Experts of a small language model.
Training: 480M tokens, 4906 steps.
Below are experts of layer 2 (counted from 0) of a mixture-of-experts language model. Rows are named router (the router's row for the expert), gate (a neuron's input weights, with its number), up (a neuron's input weights, with its number) and show model dimensions 0-159. Each number is 50 + 15 x the weight over its row's rms, rounded and kept within 0 to 99.
After each expert's rows: "gets" lists some tokens that make up at least twice as much of what it gets as of all text. This comes from a sample of Wikipedia text that the model never trained on. Tokens count by the router's weight.

# expert 14
router:64 39 45 22 66 51 52 51 35 58 53 55 66 43 52 09 75 45 39 49 48 71 52 26 65 60 25 61 50 36 22 57 45 57 62 57 38 66 60 14 42 50 66 38 34 40 43 46 29 41 53 38 36 31 70 66 22 26 59 53 70 42 52 34 58 64 59 54 30 39 81 30 66 37 50 37 56 55 54 37 20 34 70 45 54 61 56 39 52 40 40 41 51 65 63 55 52 40 40 84 20 30 31 63 51 47 36 27 32 23 43 38 52 60 85 54 19 71 57 29 36 20 38 31 44 38 50 76 65 28 49 46 42 39 62 59 38 60 40 34 59 64 67 34 36 61 58 63 41 60 39 46 56 31 55 67 64 46 59 35
gate0:51 76 43 44 61 45 52 60 29 70 76 89 69 26 57 64 73 38 41 66 49 54 33 35 53 70 38 71 64 39 30 51 80 63 44 33 67 44 54 33 50 50 63 36 34 30 70 42 19 25 71 45 32 11 72 41 58 46 49 78 73 55 53 41 53 45 40 60 39 54 41 19 73 53 62 53 59 50 38 46 18 70 43 48 45 29 73 33 58 60 48 34 46 49 52 50 48 52 39 84 25 39 30 40 60 42 31 80 35 60 60 50 44 35 66 66 40 84 58 58 46 65 47 50 23 29 54 76 34 45 30 60 59 21 59 48 54 49 57 47 45 72 48 57 54 52 57 62 28 49 48 51 47 44 32 58 45 62 41 48
up0:49 39 64 81 30 51 55 42 68 27 25 04 41 70 37 32 38 67 37 48 47 49 69 63 43 35 63 19 51 58 61 49 31 49 56 70 43 58 37 71 53 50 26 56 62 75 41 51 75 63 35 66 78 80 28 79 39 48 56 28 21 51 50 50 43 64 50 42 67 54 47 73 34 35 41 45 33 61 68 46 79 36 58 40 44 64 39 72 35 47 46 55 49 61 58 52 61 57 57 36 66 64 86 52 51 43 62 36 37 46 42 68 51 62 34 38 48 12 50 36 61 28 48 63 75 54 61 33 56 45 63 18 43 60 52 42 45 55 51 41 64 29 35 41 50 59 36 22 83 42 52 40 61 40 73 44 72 45 51 48
gets: " a", " an", " A", " one", "A", " An"

# expert 13
router:72 48 52 46 82 35 50 56 54 48 49 62 36 51 43 22 54 20 63 63 34 42 68 27 56 72 43 68 28 34 43 29 19 66 74 64 34 31 34 57 52 51 52 72 18 25 30 32 62 31 65 38 76 44 40 66 56 42 55 51 55 59 59 51 62 48 70 55 51 19 55 25 59 23 58 40 44 31 43 32 36 29 47 58 41 75 72 41 42 67 48 57 37 44 50 23 48 55 65 55 43 55 61 23 33 27 39 62 28 38 60 27 57 13 35 56 36 66 70 32 53 26 47 53 39 39 54 59 66 49 78 66 50 62 31 68 51 27 65 44 39 79 49 46 43 36 60 72 46 43 57 54 45 35 58 30 58 58 58 56
gate0:48 62 37 47 53 46 35 26 27 22 58 69 47 74 58 32 50 42 62 50 41 28 28 26 76 50 64 49 66 54 53 49 62 55 39 31 33 56 49 63 68 73 23 35 29 60 44 77 60 27 63 31 37 31 40 47 36 24 49 41 45 64 49 35 73 44 61 29 51 51 42 59 48 78 55 68 51 19 25 17 67 30 65 57 49 66 49 56 34 50 45 65 67 36 59 59 58 40 13 46 56 39 72 34 40 85 60 62 53 68 59 32 44 74 48 33 52 75 61 55 62 48 53 48 41 54 50 60 89 61 70 47 74 45 65 50 50 47 08 71 53 67 31 78 46 55 38 52 52 51 57 50 36 48 50 66 56 50 45 41
up0:19 75 31 49 76 57 64 36 43 36 73 43 32 54 56 34 53 37 35 74 59 48 57 53 76 39 68 38 76 44 30 37 49 22 50 43 59 33 72 26 33 36 52 55 56 48 10 54 64 62 48 24 64 35 35 42 58 70 52 42 56 56 61 37 58 51 66 42 39 42 64 51 39 59 94 47 35 64 53 49 75 21 52 45 61 42 39 32 67 38 68 75 47 52 74 49 71 25 53 48 53 62 52 39 46 27 24 50 44 32 52 67 20 57 57 55 36 54 55 50 54 38 53 57 47 58 39 64 51 46 56 25 71 76 52 45 19 52 53 41 41 43 58 71 69 79 84 56 48 55 40 68 39 59 26 31 37 75 52 45
gets: "id", "c", "oc", "ig", "ac", "ic"

# expert 2
router:50 68 43 39 63 45 49 36 59 57 39 47 52 48 55 46 47 43 78 47 09 43 61 48 34 38 33 44 33 36 57 62 58 78 50 42 29 44 29 38 68 74 66 56 47 46 42 36 71 34 42 67 57 55 50 48 39 27 31 96 54 10 62 09 51 36 72 43 59 49 56 62 56 36 66 41 73 65 23 44 37 71 44 26 43 62 57 58 44 45 40 52 35 47 48 27 41 51 45 44 35 26 13 68 45 55 66 60 12 40 64 41 62 49 45 58 39 72 34 51 39 51 41 50 57 31 56 66 65 66 72 85 38 59 48 43 76 30 50 40 44 47 63 50 36 49 65 75 51 38 45 47 58 37 74 53 65 36 45 26
gate0:50 46 53 34 78 32 63 32 50 46 59 56 29 29 49 57 52 31 45 52 18 34 50 60 31 67 48 48 40 74 56 41 49 70 40 55 74 58 54 50 56 46 60 49 58 27 69 30 63 38 34 71 70 49 39 83 57 40 49 82 62 41 55 21 71 52 68 80 39 28 62 57 34 41 70 50 38 36 50 32 35 43 30 47 48 81 41 58 55 49 30 31 37 47 60 34 38 57 44 45 54 31 66 31 50 68 61 18 37 55 32 47 41 61 61 33 72 60 84 40 33 63 52 69 49 56 62 28 45 55 10 70 32 71 67 47 36 38 45 39 49 67 75 48 36 67 38 51 58 81 43 58 69 64 61 74 40 35 56 32
up0:53 41 56 36 79 28 49 30 48 59 54 69 21 30 43 60 41 39 55 57 23 38 55 57 34 83 45 63 60 66 62 27 51 84 50 46 71 66 64 43 67 50 37 53 45 16 77 41 65 41 53 65 64 49 39 64 54 58 52 72 45 39 63 38 64 32 68 72 34 53 70 64 55 31 69 47 40 44 47 18 20 40 31 40 37 86 54 49 60 43 54 47 41 35 40 23 44 58 35 28 52 36 55 32 50 71 62 20 43 43 47 56 45 58 58 56 69 62 59 16 40 65 50 68 55 46 53 44 58 58 10 73 40 61 51 33 44 40 37 44 53 56 79 50 22 63 38 44 61 81 47 63 61 73 51 68 39 45 48 41
gets: "\n", "-", ")\n", ";\n", ".\n", " |\n"

# expert 42
router:64 74 27 37 60 44 50 50 61 60 49 45 57 50 47 46 22 40 69 67 27 75 53 50 57 39 59 48 24 50 60 53 26 50 48 72 51 36 41 31 38 67 80 43 51 33 39 24 74 07 45 35 31 34 76 56 40 78 41 54 46 55 64 17 55 50 76 44 52 23 54 54 33 32 51 37 31 64 51 40 60 55 61 38 50 62 89 66 56 55 55 49 30 50 56 36 34 63 64 55 32 31 22 58 63 63 59 28 54 31 75 28 65 41 74 45 23 77 52 38 66 45 44 55 56 42 70 49 50 58 64 55 28 57 50 48 32 50 49 25 63 58 33 68 37 62 46 49 51 55 45 90 22 45 59 62 51 47 38 70
gate0:52 64 43 70 40 38 24 48 72 75 55 57 36 60 64 49 58 66 44 74 66 40 16 42 09 40 51 41 57 65 79 70 68 47 46 26 52 55 40 39 47 64 60 66 43 46 65 37 44 06 35 60 18 45 32 16 67 40 67 80 40 58 56 70 60 24 44 40 44 40 73 51 58 42 64 62 59 45 15 60 93 32 61 52 47 23 45 40 49 70 42 20 27 50 64 70 57 50 47 48 40 42 46 39 24 51 63 54 57 42 55 49 34 45 46 73 26 43 64 67 52 64 45 61 70 44 48 36 39 52 43 45 50 65 71 43 57 60 55 53 66 26 55 37 48 50 57 58 56 41 65 47 74 30 66 36 60 49 41 54
up0:58 48 29 26 41 50 54 50 40 53 38 28 55 63 52 50 69 33 53 38 35 29 70 62 61 25 45 75 85 51 74 67 51 73 71 50 44 23 47 46 40 48 28 72 41 59 54 46 69 47 56 43 44 31 46 50 33 11 63 52 39 60 60 23 27 58 47 77 78 63 44 43 50 36 37 59 38 22 51 64 38 40 46 35 50 40 36 73 32 46 75 26 43 67 37 41 30 39 28 56 67 25 38 47 71 45 73 41 39 50 74 50 48 70 57 81 46 59 59 46 82 35 61 59 62 23 68 61 53 33 62 55 37 61 56 44 72 31 58 59 53 77 43 33 44 83 43 58 27 45 54 74 53 47 68 43 58 51 39 49
gets: " |", "|", " |\n", "|---|---|---|\n", "|---|---|---|---|---|\n", "|---|---|\n"

# expert 30
router:67 52 40 40 47 42 49 16 66 74 40 32 70 50 39 30 45 47 47 76 49 41 37 62 66 26 58 29 24 21 35 42 53 59 39 45 55 56 74 59 30 48 49 33 41 59 56 71 57 33 44 53 56 51 51 42 31 31 58 89 83 44 59 55 62 52 65 52 52 40 61 48 50 40 29 43 59 59 46 65 54 53 62 50 34 51 83 74 48 28 57 39 53 61 48 45 43 61 69 42 55 53 38 40 33 57 31 29 35 33 53 47 85 29 47 45 26 46 22 54 70 48 53 36 92 64 65 41 66 61 74 41 38 46 88 36 42 56 37 42 53 34 48 67 59 59 99 54 60 50 50 42 46 31 72 37 58 70 32 51
gate0:61 40 63 49 32 61 38 33 39 58 32 78 54 35 58 30 53 29 46 80 46 57 56 78 42 54 33 74 53 39 52 70 54 53 56 39 87 43 65 53 53 49 49 51 32 46 69 40 44 60 45 62 42 30 44 43 43 65 46 76 57 55 78 55 66 65 42 19 41 39 62 57 50 99 26 49 30 42 38 65 35 53 49 26 24 63 52 39 31 60 61 59 43 51 61 52 63 92 49 46 39 54 35 26 27 62 40 44 71 46 37 54 46 50 55 53 59 51 53 53 31 48 63 61 39 58 77 51 69 51 59 28 70 84 44 41 58 32 55 20 47 38 44 25 78 63 43 38 63 46 26 40 29 58 33 52 40 61 20 56
up0:42 53 39 35 32 64 53 36 49 38 47 53 42 08 86 40 63 36 41 98 52 49 52 65 71 54 61 65 45 43 58 54 41 39 52 57 72 36 46 48 51 57 44 63 60 52 74 33 18 92 40 53 21 40 59 37 58 76 45 68 35 55 64 60 78 48 59 32 43 57 58 77 49 59 46 49 41 37 53 46 43 64 31 51 36 68 25 30 50 37 46 63 48 48 42 63 55 82 71 54 34 36 54 34 46 57 41 39 55 46 74 47 56 63 32 33 44 33 58 47 27 61 83 58 41 28 80 41 51 40 53 32 79 85 48 28 33 54 50 22 32 41 40 42 71 67 62 41 54 39 42 41 38 62 38 58 53 64 42 47
gets: ".\n\n", "\n\n", "==\n", " =\n\n", " |\n\n", ")\n\n"

# expert 19
router:64 61 41 30 68 49 77 32 62 48 40 53 50 65 53 56 76 42 43 61 43 41 71 69 45 36 65 60 34 49 31 53 47 59 91 77 41 50 87 48 38 36 64 57 31 56 58 56 51 37 41 16 44 40 55 45 47 37 52 47 55 50 75 48 71 51 58 50 41 44 50 55 46 61 20 35 34 79 51 54 56 49 53 36 67 72 68 69 62 45 50 55 62 59 50 50 26 79 69 40 65 50 30 66 40 27 58 47 43 42 89 60 52 34 50 18 58 63 74 37 45 51 43 63 54 53 62 86 64 46 89 46 53 21 44 52 41 52 27 51 44 48 46 44 37 35 58 49 64 61 55 49 36 28 66 30 98 54 74 43
gate0:47 29 39 34 74 43 57 55 19 68 70 42 23 34 39 55 50 56 60 84 46 34 47 55 47 62 53 64 46 44 75 43 54 37 63 78 29 59 43 50 65 31 68 60 47 53 51 48 36 66 85 73 30 40 55 46 37 27 35 45 64 65 26 25 55 41 57 65 50 54 49 47 68 75 22 38 45 43 30 41 67 72 52 35 44 73 39 53 51 60 14 70 30 43 42 49 59 33 66 65 53 71 45 56 39 41 57 18 62 48 39 41 53 63 59 37 66 69 66 41 83 57 49 24 64 47 52 42 73 49 37 70 51 69 38 26 23 62 34 69 42 27 51 55 61 57 50 43 43 70 45 84 23 27 45 47 46 52 52 59
up0:46 57 54 55 65 62 40 40 61 66 34 68 21 28 59 45 56 43 58 66 47 77 81 49 29 64 50 48 64 34 45 65 74 48 44 23 36 59 57 55 25 39 35 50 62 59 25 67 62 74 53 29 52 57 47 63 52 89 61 34 74 52 19 46 41 29 65 53 36 23 67 38 25 38 60 51 26 45 34 36 55 60 44 57 69 60 50 48 66 47 66 37 69 30 95 31 82 21 65 38 44 78 40 38 36 36 57 51 37 47 47 51 38 36 58 82 30 64 36 75 24 73 68 50 35 51 48 48 33 41 45 46 36 50 64 57 58 51 48 35 57 57 62 60 65 40 46 60 54 48 46 59 58 38 26 57 59 39 33 35
gets: "k", "it", " W", " B", " K", " b"

# expert 46
router:39 50 25 64 85 43 52 20 28 54 61 61 33 36 39 48 51 54 78 54 42 63 72 32 52 36 43 36 56 30 57 82 32 34 73 46 58 44 50 38 61 55 59 50 37 49 47 38 63 35 72 46 38 69 47 60 41 50 55 62 51 35 69 47 76 61 69 35 54 59 45 25 54 19 36 42 51 60 47 49 61 56 52 29 20 59 67 57 39 59 58 34 54 56 38 34 62 68 50 62 56 34 46 69 14 42 65 62 48 56 63 45 53 53 58 46 48 42 54 56 46 30 48 46 72 50 76 69 85 34 41 55 35 42 84 60 19 36 57 46 35 12 39 52 39 48 54 83 42 62 58 84 55 45 93 56 67 58 29 52
gate0:60 68 40 60 63 32 62 62 16 68 61 49 45 42 48 30 65 49 45 47 63 20 25 74 45 59 47 90 45 22 63 44 30 16 59 43 43 47 46 43 66 57 40 40 26 69 78 29 48 40 59 60 39 35 56 54 70 51 34 49 88 35 63 48 66 64 54 66 56 59 50 48 83 36 48 66 58 29 39 30 63 44 35 51 47 14 63 39 53 33 64 47 68 56 53 66 40 63 39 42 56 57 35 67 51 50 61 73 46 38 24 63 62 54 16 47 58 39 44 56 29 47 80 52 62 59 53 54 38 42 60 82 47 52 59 53 35 40 37 36 67 27 37 35 40 37 57 36 45 22 71 52 63 51 72 74 49 68 34 47
up0:43 28 19 20 54 39 54 51 57 51 76 47 51 54 72 75 57 55 52 38 72 62 33 44 44 67 30 49 41 61 46 51 37 67 43 35 63 51 44 45 51 15 64 59 52 46 31 60 64 38 53 42 26 46 51 63 50 73 57 46 47 56 33 24 43 29 55 46 47 51 48 74 36 52 60 49 52 44 39 57 56 27 52 34 35 53 80 50 63 22 64 48 38 67 44 62 45 39 65 57 45 57 65 55 58 42 38 53 92 50 92 20 21 50 53 64 64 61 53 59 64 33 31 42 48 42 37 17 32 76 40 17 69 45 45 49 62 43 63 51 51 52 71 52 88 55 43 43 57 72 52 44 55 73 31 22 76 30 47 78
gets: "b", "an", "am", "ar", "ab", "al"